From a checkpoint of a small mixture-of-experts model trained on Wikipedia: 16 experts in each of 12 layers, a softmax router.
Below are experts of layer 5 (counted from 0) of a mixture-of-experts language model. Rows are named router (the router's row for the expert), up (a neuron's input weights, with its number) and show model dimensions 0-255. Each number is 128 + 24 x the weight over its row's rms, rounded and kept within 0 to 255. Numbers have three digits each.
Before each expert's rows: "comes after" lists some tokens at least twice as common just before its tokens as in all text. This comes from a sample of Wikipedia text that the model never trained on. Tokens count by the router's weight.

# expert 4
comes after: " ", "\n", " 0", "-", ")", " 1"
router:083122147139129148124147145122137132100058097132124102145180150180145102136152126141090120148122117126121171105139129094114109120141113104190153074138127131145156143168114122129092117159107136140146097116157084103158118148150099150132118119114134141115133123142181143135122111124128116112075149146101115117140153127190142132108113136135175152125166149122138111132137094156084066103145106095134132136168142109089136130109149144163141114114155132127095121104146137127098130137102152121115154139117062124163142146115117134150115125088149126158084148147087172137112121111122106119142179156100155122092091126134147135104139147149169121097128140136134127100111172105159124178140118117136143111119159096148093113140171162081134140162125141102154112172121147100094097138129115
up3:129100119076137106146120120128120162140091127091125108126129126170149072112101155104126157150123131120083150129144151089135152162132126142160128114128147134187109134115160112146132133109135118142141144133125080158095119052150114130188126096147111100088109128142137126047094174131141168155154119143148155095109148103142131148088128104141135109141182141156141154099149108163154117133125129116138129111132153148088114148092123110122101112105156139155142086097122129112137148115089163147145100109142138165103143143154124128172136173131101139153120145131146142124117112163144141142102127161110132101155081170114157134109172136127149147105130130126148120134101154110126101183142102097129130125088124158117078120145178133108161115144135083132111122137132115177135092137125117
up4:188153099126099117107123152149167119111138127165120170131149124197147150136146133150123127135112103113171153143154135187118142167128106161127101120150107162135124145131145107123101119125100114133117146106133131122134126121097146192106111110125127131123116163100127152137115127128138114129129138087108117122156120139093113128132104125119152136106162163155152092114199112090104131092039159119115148183104109133125103121132097123107140100133126135100176108087131097152117156106113110131094124124139096144157154114093111122136160104159149134101096162132142166146162085078134158172133108115126120106150160128090131136142150165103148139141140095133118128108146131090138122156087149087137079114176101118116172106162135178127121139157149129128118133149116120128130115098105136
up5:132097129150105118108132153125152128108105117148144093168197105127157101110129104102109129132123136133121105131131096093096127138133115147125109107142115110103155102157085142099068129144115101126133111080135147092138130134131139148158108180133099144124156124110090143137126152127156102118097144121105141094165106100134119137137157165118113136126193118140109094125134118171115140110153147155149100124128143172110164109126112119179097118143134148114132135164167160132110146136158129144106108133112119118137159069125093139132178116127169137149152129111077088139086153197133095103152106161103155141128141128069098160124124159130164122097147105146153117118108144177136104147153116179118131170096139146188085117141128153117132137129154139129135188133127139131109147130136122
up6:165098127106135135085147153139103108107132132136102143107159159139130127111129107178100130141101123121087133125120105084068140137149126132149148123139129123146119146127121147143089119150082096113175122095149123112152153146113090181111150113097112098115155169165137137101142114144111126135098152119127125109116141100157116148161161139093120137104124154121153122156129101191105128104144095098097143097141174156092154131143107134131129114150138094108140158100141167092153121164122133117138148113114128148138132157126124083128132145141102116102103117172110109094141124144134145154137113156160104132140091184107085127072140106106146139088070166118156120072127156111162140151162141119110118142121121178104172116158111155118092113175115086138148130148141172091152113130133144
up7:123153102149091133142108188136134108115169118163109141163173136164144119155117110135131112103114139142072120126092114109125121115159116071089114125128128137088149160141090176158100107121127142124196092111130127121135104177113108135116132146057107129141104125140123137158100106139155114114075130188117078148111136128110126147132116097136132135130143160128127117078148084131133127127167143131137124125165143152129140112155153118140128092126117135073132122129130130130116125143082128145124157122135107109103135140117126109134083171159188131168058109103112124157161107101140127160150134131169125101092133122152097097094144112126124119075140154120132138126150139176193115131140113100127096076128150130135094141132108140106138127082113123143135130148107125108123129129115112
up8:115143129127111111140136152121130171124111099131112123093159117131116135131178171150080135134148135079150135107137123130079141101114122139142127101121102165141121144126125090111141133136103141121124114153118113141135124120139068120138147114096136146130154136116126131100135112110160139124132122137107166127154166116153107136155100180111160128140120116164125084118133112226129142075147159112103163129130130127080096072146090128101126119117107158131102106137158129105028135115135134110111136161126138141149142144095103122134133124106111151128145168179116183144174113088120144133134126127100083149083123091089154150148111104086109117117158152145190115120183123159173154148128128139132147104113144108141139104113107121116158135151099135137130159109116132109112117135163129
up9:154188153162147149126122184090150141151153092127141130155119140119098112123138128158128125154148146135115100107167112098111112120128160136129148087103064122135190161175119102111137108149127138135142115130110137104138108132101109113096130112104102076087141182107111126116113113092141152115086181122074118127134136115115159158122109112157120138140202128115110092169159100122116135090168118118135147136121081118117117119129121126189143146138131134155158177143177152138098128098174122151120155150122121143127117135125109120157134165153179111095141124171148118127137113121113126170144132088123126122125101121114106107091122117113161112094092133133113124085119155096126105127133102101158131093130128175156083132147114162116145129126141112152118153125133156112105160126122097
up10:133100121102122127113101126123096157164154113131108150129141114112099125144164173118151149129106110132134132138150116147115102103144114157110171092120125122118161131148118117145153105168153109122103121106135099114164090156168124158136084161152140189116146120126130122137151143083108103138079123144139104105109138126095122151129108155138137137107137140133138156110159122111138122164120128104183101129158146145116110106147140135112113184148135138069122099162104116137122152133124146144154095160173120117148105099119117140132136122122142122135090117074125121131123130119117150106154154109121082114105165107136104063121113137132081147152118121091129133138128088168185106086097083123146162133156103109119056097170119162105131159061128168124110133162130109091141151140121179
up11:094149142149103160138123136135146139133089128122125141147136125152127137138140130170157122151129154148108159135106147092102111147131133115184131145163128102154124123099164139138144140214119117114117129159137108079125099121166110121156130129091117137100119160107171128103128131117114137129126121127102096108126073142155102112152123107156182158108148149162136079124114125152146157149087101141095096106135137111088104146110129151098111097155111137113128130081174125126108141103101166079123125142155100137109098140090137124162117121132185164161146150091107141138135100134150102129110201139145121126107103129118129099135126130128174099120116152099135111087149126093168123178085133153127135071164156124141112112108123166091154145150137131078136144109094122139122155113097131
up12:115126133128136110136101088141114127133126133093109154112135143122127080117101141105118126096152141086101108105131113093105160149119140156101145116063123140129165165122095090165105100136100084127143102138089122134139121138150125114160091130182145144112163126140142170083109140122108132095147115107133109129104133103123128185118143091138171103117124144077108146156141141108158123096100080112167134111118129124130176121088121181142126160131141115150106157112119112127113120064121091107170127165111144160147120133178065087163158109181133155081125116127130119105111169117127126089170127143103140133110127113125171101127152149164112156147121151131145167117102159128131121129164128102082138106086161126089162113133125132123143129146143124136123137117138134122091131105145153
up13:132167157160181146129112164114137118106105125106108132113128085173117066110115131113079154150154140166088111140180115111106134110146117155145079106140126125155145107146110148152091145112116107120134149113122156119089138139124152147106108171119151126145077145155142123135109147147130105130139156130099114143164150124116165116165126147109121122139154168162168118135105100153113113092156072104117125179092100159157156125121131148102158130124109103115154103103151189103118128121116114124123138148123139137126144130163092152114093111099128140150139142081174133124132165120079108146113133147157133118127145153139098112160145058157108117123160147120197152143124133132144151155149123130134139148122119102147106091178165142117147104092126102117183126103106120094114123129145129
up14:134146166108116116106118080127079146168100137136101129102139107130124123110125123151124127113131112128151148141137103062148101132170135152114136102101107111123147092163143116113115125118137129145142144191159095162095098114125114164143143165138097115125176105115111163093125155079104127120112092135107122139101137099153146150125102152182142148143150119114155100137145123116077116102127118102134138117122108101163097134123094155206161148118135136178121176154141160089163124118108144129138127119165152160158137140113081122149126105151141148150149163090132132122085135135113161097126119150112136115121125104132115170100104113086142146149121106113094164104071127135097114163170100159137120097138174174078127109136163152119143144161156120149118142135128118119117132124163118
up15:140157132152131098138125123137085125134126123124136100122135139161111105111166138145131124110152125124138136118143177091160127159164154074176137139128184128124164174128114137128119076131119123137165148156134123105093142079097129115106130120136117118130135150097108132130159056067159145094063139164086106124156100115146143119126157165158127103162144152143127131119102118161148137088141101169105101140144122133161141066087111106133165113156129146149089159101146130111142113173116178057168119135140089139156122134132134120103111107145142150154104146106184133123108106120133119128106112113117098118101110143095120122123135134156102096150125143137153148109113123134153073134207124128137100136127127087138124132140145146121146122117121133145159093139127130124103136134153129
up16:094149135092140127159133108109125111115142129110143121134109116119109095125146154096148162122153172120152152132137115145078176185124179155117141062094157178098171140165133121143144111125137128064113126120159103109126133118149141139127135154150153101149080148096089150119129158075133137124136079073096113132180125126146094101137087094106140141151129125148110133140128114098121079131140106160136086158116120135127111135131105105150130143134129153109157112112135128116136128154108103143100141089113128093112123114157107142111113113166176130107123110128161141113169099109163107124138124121094140144142113180094104120136084148173171100148145093128111088170143129151136119083122128104157133136146114118134140112114171142126124181125123094130098161120095139170112134123105124
up17:127147110133108110129110090146113154151102115128100124140151099140137090141080159137103098081147128149094093168186111138152112118103142128111110126119119142128129112102181088146098113101097123125173120146098143145130121159091128137142130131144122121100160090113126135073139135136171120098131080128115130096095151100146126187138157122146151140127128131110212116081167130135154119121123165124104132131106127152138101150079120130118129124118135130153154163145115115131108115139105127130138094180168115104096144115101127093152134173153116130070115128140127131127138147122121154147135165156107156128073165122123123118092122099133176139142114089148142145158113115145097141122124152128142162118135112158104163142149138119112115133162101139131158137150223132085116149137140097
up18:109124119127138168122129163106118145141111114107099121138150134126144152098096129126132133170143100172131141147134143126139131113180106110079154129128197118154125150177143128118152142137137101134119146125143115158126120121119127144093151123155153127146180110165087113061169113071089101140135131142105122126142129121142154122125071173116168107146159114162163165120116163082053141116113150110145125099123119124126170137138157154180140128158143128119165130102134146128101152136150131155129133154167128110089125110140109118118124164141087104126139120123097112104159175108098148141146095110127110135092102122112127110116161157065116140155121119097129116097134076116093126103148125094117117159160153114119095108124123140137104125155154156131123086165185109121141149128141151
up19:168135135172083130115105143086134163120139103136155106131101147117160121136128145146114115132124119101083165111144122055107148154188140144091150134088096143136113147113107137106105122139141133144148174160139128122162140103099095066131128120125134120107150158119121127143111120130143100099100115125086088148111148085102143117124106178144129121112146115169140185132125138196110119176154130118136113105145066137128158139113112119157135110133114116134168128135161154125117141140132138146150120125132137187152209131117147120133112118072156119155115117094121158158114119123122116150154152099123108142099131139121121124116096096140163133128109110106137090144130135149139117122181084162095150131160119105155126127165110156123116137077109129137157133099161181115127108135110127
up20:102121159157105097152112182149125141165130113134158157165166136137121088130096146137163144122099129141152138134146125156143140117116169096159167119126133128129145120140127155118134113117172119074083134090174107081107113108116098181170162137077094151151129109155153133152120146104134137115078119137100115148117119146132158137097123149112132115160133131158141099123150162105080094119137123130124113150114131114089076116144089162126126129178118135091187133158180135136144120140122100131101137169138109152121146128153083129089102097098128145115101128136144164108116146109129087110160108128156114130165100115130097152107117131129154164136137116143099117125124102088190139106081145180125111114135110164101139116142133128119109139094132155114111129093154176134141095130132107
up21:150174098080158122126115210121148155095142069152119142131180157143138082169140138147157106163160146107159091059127117088102150102152140143130119125127089149103165133127117130115093089140090113128158111135151102082173132146120109163152113157100125123138089149118106121128119091098105144135089138133117109115114110120122138163117113169136128129119185124126151139138148125148100093122135158156127129128152164109122104155147140122148109120125113170081135138093157119115110126155189124130132136141118186108113173138119139136156111142108127143143121117140074130143091154102122113143124147122103139122126121172122146092139128136127147121125148171134137139140079134130112132126167133081157105153142126136138148106157086165124144097122124089149107133135156172112147114129125158
up22:125133104108101118111121159120105139106116099160126116142145104171150108117076126112098128084070134103131101142125156142165128157154120139148156125134115120158153150157117106097133176130109108110140152099136111102145149129129107115135099118127091134114117133068101099162161094091124114115099130115148153113121134125140119153120173131155131151141131142154122137110145112106156147148116154102108102107095111172140145141087139130096148083105123119137094138109136119156138131156085162086108117137134096159105163105127120135147147060097153116157088162120175155141137122118139122142147109105119127122093132185060108140121175134132170137142096138121123112149118113136137099188157152122126121143134126116107125170175131130121128132176185180113158107168165118164159114141126149
up23:133140148127055112146110160130126119169113128131135135138119167154114073112111106099084143147164125139091096131114095136062155138131127144127126108098152178165145147135098111153140100106119124093121078158098151159133124069141121120096139129139147152123152126115107102148110110111117135119143122119117130114080128104126145139114093140125128163127106129124113107123144166152134129141116127110092088089149145099098168122158094139136206132139112147140090112146147176124132120133102140139103109109121114101089164124126117125191108124146181139126103172133160159118167146142128120150094135162111139148139128132148156166101111107166125111137145154116200140115143119148116140152108081125133152138107112118171149146126128113123134129124144136123147125146083134139100102066081157
up24:130146119118088092144126157123097126140136141146147127150141077158120152131150129105111132118129129096084143100137110103131094153142138131096128108117111141116104144134134139142097106140125119179134105135079161082161181136110123164128092154171115083118149157137127110114121127102113115108107151128071168137078122123107142111136145128101114133117131138132127139122140140137101114099114115158148103131070189116115140113159099131111129106110101144149150125139162113134113146142109091146102124123148100176140137091146094078131178145114105123133102171090130114155128126155118162114121169145074084090082138135125128133138151112166160119075081144128112126101135161150138149132102105143171142129182153140163103148136171152117092115120162148159157119097132173145151132084138130
up25:095138145104112131121141119092130177120113129132131134165106086185167101137144132107122104109087131099118139120198156125103119129111108123184176117135132113107132142118150166128076150111102120128151102159101143131144128095095129129151135133115148151140127178109099144129130154087176113125116129092150140110140149125124148144143132115137184132118109135106135109077216143162121113145117107108136078108141147104108116131123099164118127187146136176126131155112113130104092141127111151119117151126137111095100165147133101102125185104142184153115116134123137164111124140123096131128138128135133150105089133060137118161100126129138132120106127114154174160153119143144160085147131139148120106120110107154109103108125132151114128117088143172108190122167118150121130111127107143
up26:154156168126147160102095129106142110139121131120097108106138124122134106154087133126165144148123136096132166120131100100129091158154122127148077147097141135158172119149152140147140172112119114138133108145097122099121159066119082156148151140125080123134158109124115155142092110094107111116107119140089134063141165122134151155197137156131164134134110111127119126139147140129101104107137124105141146100107102081127098149103125109155121119131131114123127168147173152093152108080125122127114119134145125167146194155151092092148132148149118152125127100098139131130108114129137121131143186162137121090099145156132126087121150126143151124122100144118110105093154140130123086179153179086088139099133177142114160090103127148083138126149115138128133152124113145158148127108102085
up27:092131140101086127123136117122136142118110107155090139137112083126102079118114114130156100155130139109148168145146122118115132127163124173130128090091137150102126150119150103142097111129103150118140124168113149158135078105136140092150149146138100118135139139135119090091140140100177144119132109159097162130137105114147121158142133131142160104141132174097145127128169105160130127189109133131117139092161119123086112095158087096116106143144192085121153103118134176116120119138147160120157182117134131128160142082136108124131113111128147098141106120114153119109097126131099131125091146137096171146107103123117156097100147164176158136145146129138170078101108120089130136191158141118171118158076092098132119130128125172100141148146165145148117124158112130134175093137104132
up28:154095129141112140146112132063183124113103119093133117103161131184147114122117152139100101087155129124101107132198106150168134097143146165141086116088126146160141099169097139130088124157080139113150125145106150080121129118152134135148096133100080114150154146108147116115121118132130141117110116131108166121128176135119113131147141161142084125142090158178138131132174127160127105141097121127131086111085154140095132085115138123155139071104108150132121124117139161098092133121085133124140124132135150116106133131130080134166118122079095149136123125141121151116132149102107152132110076155108137148147067162133113138129157104125116114185127107115139084126079132125147138138148147149123154129095135165150161104142110128109142105105117090107160169124101138149106115134123121
up29:128102152147108146124094146121095132150162123119151106155113145111107125089128161158104165102136141146172140158136155113128121115128111082144151092121128122187152144050128100132149132124161112127154080129133176145132115147170140127114130132150088144083118124112142139157095133104108108107092136158122153125108147097139140150144109178151109110158099107102135160152114119100144113135147115138146108126123093119128141093090120150166155089131132113102098159124100156161113132138182103067127130183127107113125123107176130125131120099147231129167100159125142133153130160161117156153130116082130121108099141156121160114114122118090135149121152126108121103167111142160125093134125134107131139072113120090139105128121127126119143142085123096127125111153156114127110145117152145
up30:135165134150126124118137155116116165117098120134103107133180130135112107108114145120115107111095124129126116131142117142152115128108162112169134100151160102094185117132163133139122116155145107132123107132124131095122135063135103136170108217114111137115086152128125150138156141120145143128109162099100118143099095130163102163123117118119179124133136179133131058133180111105097160135136085116151131135105116174134120161102122104122132124138128155095197137145134118127134118103104123126123119146138189120121140117095130129135104107138186123110149173150111122122194122119143099139112117151121119097130131138120085119125076110080171130138079120132156151100149134132171118118091156115147103064117103124117136135138131143106143150140090122120090141133136117164174106130134118
up31:150148094151124118117104140101121159121101131140104148135185143128155107129110127146109155174099132090141152131115128096155161160116131112187126120113138124111135134142133134164106091182076143134146106149146121140138148118091132123129121118090162134123090113141109107141113122149102161114095161116165108110128087081136107170150150117169119135102146163111154125141169104146072083114133157106146124077132144147067122142097135129116128116148131119096162153145113111111137143152153138136141123103149154139162190166117106136124120071146123130145101116136102141120114125122152094074104090151085114089132162141124095181097122134099131129103129094148137136174121124118158100105145110097145162108113129136148084076115139169106133103153155122075125127134143144123153136143136108
up32:128097123150115125095172146136174127093123110136132126154169140107190087148119130128109140115135132119115125122125117106134136138136160089145093074111111159107126116122171105143113111167122150092171114076088101105147146105130139083121121113141119097123118128111186123129164136104130131075114158142128111128150122137124115150157115124156117112140126138138121103105177117136133116158131154101141170117123127159077159141098134110120123095161101095108169118156133167114142150138146152095119125107168109138139137086115122190090124064126129151104129144106111140119146127114102080144149160157123140180130115140148123135142158168151159104123147168116131106124151108171174130123105153085141111173152152107146110062114138143119118119140156142130152178123128142087164147111136118
up33:105132140108165129131113159096101153158106146134111120155151159180083119112118134119113134133131131104153123137109137117102134116103099113133114137082103148129128104140125167161098087128119138157148095154194159124119105135116137189141110147113095153059121129123147108088137140129133128116102142135145140145136127100136108144120139147129135077118182138171114162134160136140117115116115144127115145138136128172081142107104124115126116095120111106143127119133118148126081140158176149148160167129119136100115154180134105121095140118096125123144100113157133165100148138155108083150098120131133077130111181156118118127125092114146160122116108120143148152137109070151160144113150092125169120154122113118136136104195152172118104140065145100090122091151138157148176100145122157
up34:138113114127127119179128155131134127133092151154126122193159088099109137145118087138100137129108133137175161103098115087168071118119126108164092102146168123138156178174119118134103137115169128109133121132099100145148126147151151133175120103116158098116093141110142143157101142117121087118123109154119150120123144110101114097148159154090100141109125092143126101134123126151178134101107149144142182155133130105108123143119120141128141118087154100130117122173138131160075120115060131101100150144148096156126141113149114157123121116146101143165108151141117114137171151117113104120118110164112126138119135139102112121137155154156161129134102182111188107126165149123105120172130158110139136166105110163166135157162108141100099169118171154127170134142115124134130126091125157
up35:103103190149111123131077129125167160136105094181119118146132130151091131125118159130133144131121106080140154131140114132104094082137105098134127132118127120145119145105145110166134144145112129156172095166098127149153142111127072129124117106118103152101089155112200122169129108099165123125104156125087134098139168125119125144107115108122153130103139156158089075087167098160120127125083156121094124161173132097090114137140133097124170136148138145122129128141132107151138120076185145097116134120136129139175121125138130109122117107122126143129130147161094136147118037101150117125156128140126115148116138102151157146121115113122161126125121105100128181090162141122149129139139105151136094131113171114102145141113125115126137098197129073113125112111147123139131102120124133
up36:144113124133138138107123162148152137152106103159099128121133117216101106137102142154114123169115103094144125124147124145145130167117124135130147069140108112120145151120110134073103158123126102124156097120104119165166118115136108161143129170123122150111170172160123103135148131120125150125121166122128139102119121081136158166122106220131106112140115096111123065128174130155076125123100072112135139169128117102118117138136126125138118088111119156103152169136147134116156182089081138150145150190114154107099171108113095123128125122122128132102122121179127153115131128123113154141076138134113115150124078091127162125130122137150149166148085150148150143110091112107136143119112148126141122104153151149099139099154124154110145116158152123105126117120160129119115090125121120
up37:148168160164139134145136117116123117130158129105147123139154093186117123124127176129112139103102136062159177135125126156137161062149136160104084082116122128119199115146111134113124098157153121114158110110111116044118092110146134155122102151124167179116120103147160154152161145091105122170148144108097134111157138136122106134139107128109135161166135134152099116115138187081086119127122073160153090119132141148135133127165124114100133133118089114121151148120102127163133154116117075109145124149126121100163123127122101130125100159111127160117131153104128117133155129127095100127066139125093157116111128134085142110134172131161105126152120131118125147145127133120117134098092143075114132164125138129137104159133131119130123123134127144117154114094106097135146162096116111
up38:099132148172156177159108160103164105128117062133129157109136105148102129130134145142075122156172136126095150128124167064086146113142086129160127122143105134119172119143169128106091115174098163088137123104085107139120162099147129147117144148171108098079159129107127140124116073114134107139138104124095165087144149161128116131177107118149132101110157157089119118144115105110135123104149168115102102147129094150120087123140102130163143122127115132139134120151144197118125158152087123107114119136102118144151158139117133131171130117153125118111146164138164136144159102140121114142136102159085130093131123111127120119140154133152125117141106135113158132111104142113121117170145141151160142123116089144135177100128156139119172135147169094136104091129120106109075119139129158
up39:137170138148113077112108173115142135106148103163119102129126137139120151120133130143146144102109146126112117083134120082085131169125129133088130051133110104118125139147149134155103148110081128118169090104102107133154142137113138103155111158130110143169168127096136143146136148147105151142113146125123150090133144122132134133187100066115117137128102125113138102145121105155109121086105130143171136125132115127097107110146116076144119094164104118140173138155169159135135150147147135136146181112183097145121112074170118084094120113165112153114097154123110116135114121148113115130158153134124137152143173125093090132114105130111151089091116164119152157110146125143136138128156155138098147137177138117121095101128151140109112112135107133089179133130112155083077141136122078
up40:108152124119135122109174118131156090149094099151173111107145131163134100111119103167133129148168130156111088129086122133119105153119122150113159128112139149152147155118110128140124091123098060101131130107155137110119126153099182116120148132105122143137157115134103118107103123103132100094146111104116133120161137112162122138177168175145119107133102127154134157126127067139158133099122105117109110108151170159129153132112148125113114137136129111152141137131111151134132125153155143152110157137143150130155129115147133097104175105097104120150162156182155104114148130169075147079149121145104142151138132092105110093088108113133110094141170143139147108176107138142106113163139092089116136131065132089158145112111120131118147134149135124125145148178146118115046163128129189
up41:131139164155139092122175189163136167102127113137143126136119139123120122103173104117120124130097142071093162091113145136135152183066114158122132138135122170145135116142152154122126118118101140144132137131130143127108094109129099139115123100146102163100079088142123142127146141101097156097112154113056166118088106112128103098137126101172113144151166131154132138092109167124161142130115106115132152119120108104140094119083121145154156156102155170147116132128146097159083157157140131135145134152135130152149157118139122126123144138138138145169092135153146140100133163158107146133146129129132125129148121147127154123107066149134130111152082092114174164144110130092155114150141094110142106179070154180104086131114161146131125132130093100166102114131152140114118100116124133
up42:164085127116134140101129114140106102122087094129095098136126120133139104124121126130135123163154119136137107096123158133091087137111097132114141126134140125135103134128070126090087102150087140131149095123169138098112155134203133148096165143105108157131124142136127110128099102106095134145071124120134145099161125129148113158110172159154136105125139114121130117135089111159149141141121139109135079169108142073072121103130153135107128135126141126137133120099120155158126125163134115124156165141104074120142147167158118116124122123130148143112119129150128122139107104129133112140143114166100086134178137149119138106125118137174160108095147140143151107144091157163189145130154063170141161170101143101123133088146181154134139170133099108129104173158141152105113118106078100
up43:099123138160102140117127136122173131107108085129136129146163132126092119167148149137063122127120113164114150132122108143138113105147131110124079138120116118154147100150129108086121110152137096122141103138128141132157128135161140098151110116147134136102122108105175128147090102129160092105153146122147109121167160139162086119130117127151152141155157115085139108108103147144122147130114194149158115110123083105098142126105115119109139134136128093122106116133166123116111079153120114130112115138123097133130112146134120111163121153100127141118136129173098142112134115113095131103134129114143112085116117126092157122104161163129164122101128155156120137116141180133175066170099133148184185091115127094161081040149178160119100169155101150130149123123122121091095133136166146
up44:146129121141113123169085123131090133186146105105073137169131108117127131108114125124124162130128125084133151122107165121112134105141122092090107105128140121094161103166150134111150131145105092127169071132107122138143097130116125130162102114130126146120112106115129154139097093088149123131153108111125111088099150114066092109138158123093118143141169167113149123117142124128126118122121103142099151151104153113151169108151149150137105135124132167120120179133139151173114123135132089123102125156109121133163147147106090140146155156167131136142130138093208086098121164153118127097096075139140148108109138128118154150097158178155172132135110102094132170099132151135106121142156136122095133106083162141127159136143166117110112162159140152151102144116132149169135137075162114
up45:123128150075128100106127170103087102102141115140161104068138086115137102134128169137137110146111131129108140135118162150167127124135169100121157097118165168117157139138112140119081127161145107133144087163108148074129120110155133128109161148094125114140158140094098126147112098123156129117080153129109107117141118114131159117126123125156135143122125125098145120163092096111106094104156182144123127162119149151149184097119147174119138061116114137114111157145149185141070141139118133111132122165158079136126137147096092079108129096101144136080101152098117140105139162169137156146137101123102152135055122149162118122117135146116145154112141162141118142145122116141158096138123122162114137095154167135128159103136123138117125103102136164127113109117150140147163121149130115
up46:107135130125110087134125139118107143127125127165106101107130131128184120147103143131133127152126146106110166137138142138093145216121118152189134130133145143122148150145148109136108095131119148129133078159160082116159144145114119121116135148109154122099117150151151148117197102120079156119109142142111108121104169115144118130147130096103153182110151107126121107146173106179089105077151133126127133129132107120070127135118163100123122120189113132132124141100162101117144118113136124132141182112128101108118128138128126146184128142155143130109123143141121110088121099110133093088104147168125108140135095133135134094130144175080152130111124114152155154191119143158150109120125154128117143157125105109092155121105160146115159105158116134158132172151128147114132114061089089
up47:140162147104110118137125123139137104160105121135142130085098158129138104134151143165106109143166124121095078086106166094134117184133142107130159120125185147093144170085161151151116101154084109119135114116133099092101131125109086127184156131134135124109148141101091133119121094119151143129127158113121134127102149105145105129156106103115119119105120144152128114093109129125111084134103073115152079106157125111116129106061171147123122166133138117127101106145105115107131143134136117134140148146129106150137160139178133079117178091193131113120125103133124207129141128174149123086126130165158103098120089119121114109111120130137088138124108141099133148137142150136131126119144056114114168106108162114122176153127107140140163112144141151132114151123157138125105118132098128
up48:131102152132089101103092125142148159151089120136131122072178138167134092135137171104130102159092139112092114126136117140108095133119110140147150105146137122128149196145114127121114124158064126123147112181124152149133162125155104133142115120130140143110075118116173129107139117107096127099123160154137147140168138117163153127156122085093164140141157156151132094126146094135110189090167148150101113137144114124086130115115115106101125121119130170143110119124167130127116108084087105132110128115174136126085121148113105161142127093117125120140119124184100150130185108105149121123177175148138093142156141116127171115118160119113137139106094124118135158128137123133133126136103114142087146139167125071135164074161094139115129119142123142173138147144097137136142144124154156
up49:101109155088136154131094120164117131125101113083139164144123129110075115135096163121135119118107129129066141148163144108121092135130096095133086116118096137130150149120159127124121100146106147142147135166098118096146152138116099169122158148141156117088109163092153172119170137122163109114136146135145122136103141136159134171164155160125159147121114151153135105123143126139124159105128141115086134127160139150166095108133103106155125129124091110142129145110154109097106107074084130129135120147155101155074106111128091131178130125128116199108076136120153127132132091114063144159113151103110138160119132147103146094106115102128160101145141111136165090168085149133131159102128108125114152085109130100130084130131145151100126146185105114164116150134096117109124130128156125
up50:129082134121134141134126134126104124118139109145080138114123122127091137115108139146146122127104104123118148070182143133135109116127100111119155114129138136082101192154122155139138126116138084138144085122146104135114106133111095155131112112118145136108093128125134124089121128085104126158143112137147122124072116121096148131119086096114127109120143100144110114045164163132108106122128125129164153097142140133133131104137195136144110144138136127091091130128100106186147179140086099119127144140165151102160135129113163094113143125167079110148113087108128140111079097127164101096102199158159122104122112097123115107118097157139188149141123115148107151150121120168150089095143100152133104119176159172108139161141132137117144141130145119126104160153128145137128135156137111
up51:144150095141108137141091172163188127126111119120154139167150114158131119160121105090123103119136150130117129134091118119157101124128157109137078115117144137187154113128139134092113086093109072059149102115130107088158144080142145110109145081095139110115117089169151148130153102133103159157164143107149138113093120104158111117123131126105137143104125136124187152150125123164066132182113123168144130147139123108126094098169103122175142126156126134089159113154134130143122136101092144113114086116100132109119158113157133121171081177105109120124130139126156118124181135149149118099090119117117131176117137144065139141138129127139123169132108120130141145123139130131149122099097148138112125140135130105121119121107150162126104157092122152109148144112094111124167121146165124
up52:124125128173119099095101131129197154148113122126107108142124162116117135129093133118125146165133135133107158116137120102115098129105144144126106100128158136082130140115174143133093089151134106148149122156162108160082146166153107134124100140130060118135128095088169151138107139134113121089111127134131151088150102077173115121111146162150131157181129129123098135086101126130110132107099136126069116080138153116146127116165138087131129096155151134118151158090145146133162114156137143173152172125135115162135158141103138092134103109123127143154114139127096109134119093125157110115141150173100123121121142146106127133124092143163164117130094152128107160138086156173130141142120103135159157180146153109113114110120143158096148132129072122130086116136181101093098099122101108
up53:121142139156157125140136119143134145147080155127117157129093117183109070150186132129100102164117128114138119069107173127101133082110151171143099058122136123145173142110104111104131113163127144065112102101139158118121130077114121109173113125135137124111116137157133137150148135137154155121132121123169148107128169103135086134100104133118153144115123156113163087097108124135092127155147113128135139117125130109109151137111120116143126102121134123129106146142154116117133138080111120099145132117155130103105161140133095129158129123103166137163143150128145124137180132152070151117126124132114168107147156117115157132098135128154176118127068109121146137117123154191169070131141175131112150111108117152101102084130076104117102129116097103129183124137135121126136133110162137
up54:112141133170066122126100151083165118119141109121135086160131183157130103136134160138106111092164106149098117113167079133112140106112135157177140084125120137162141143070102141149136148084146138077186142157103126083128102154121116109128122119116091162105119105101184143150152078131128120103166161108133162119132127116111161080132119129100104131145127111162125099093165162162139102116131116145099150138145105125114148131118137120111140116113123106116145108108131137166092116139099112114129128153125154126103120078140139138107122135092115129112098150146135161151165128160103086171119169152140119119135144152107129123096112142138135149155124145165155123098111168191122141153115137140135137118105141087160181133123154129115118100107107133132153144133183102114132094144121118
up55:133110103126129110116159132149143136143086120116137126104135153177082134104107129175160135139152138138158155087132149092106112105191132097163136128114135114150119171159116100094165129114122096127124109108123099151123122111161143130117172114137104108161135104168136135111097128122117126102107113135141136111136117117157113119101153165088178119124105108135143144097091159136096115108113078131131118138174157131121168108156070152208143098116139135178134118135088146138157123127130113097156153134090120142161124114117120109094099151128135113146142094135187125110136161128142134131139128150122153147143141181087115187139155103162151110101153113101123138129081125100120166152129150119111166118160183127144174162100136118116135118151133075122161142131131145138112134130146092
up56:166168163113138141132108122113133155150107126138152098135108127129135161122113143113107136100111120119142071096117120121076142142141156138117116136132134164143143141122164105138120140103058127137177135155112135148162135090136072139086123153137112162098149130107129142132173134091137184121122189143042164109142179128129125178132111145130124150132086129114130114085096126125108136098126114107132192105074151108104145143091102110114165110177128153090100127109174124131146154083163161140144114137101127162155147161113133101131124128128119123129110130125123134133152131118153148152129143111096101144097095080129141113126107114113117101136109127121105123167139157131126121143131085142092121137101154115149094128142110158120169138125140189120122136132098123145132141111120075
up57:123111130157143135121110119172119123091137128107154088134155125165148125133122136089138118175164154163113121144153133110109138159171123105101107128107122123127130133124118101104086115131156144121171148120090105118152124119148103127128177119102088078107145120106167095109156115167129124125066148140153110114130150073137142170156118167106133169120146143149130131098133147181108141133138109145060149129119134135131141134056110136131147106126124135113113140103128137115137144139081144165161128142150081094123110162125128152105142159156138126110114117131117189135115103059119121144149138156141124141124139144134158097064097123169175175117137144138144114120114119166127131173125104129102137126153103097165149076139130181106137116102149119131147130143148148096127116165112100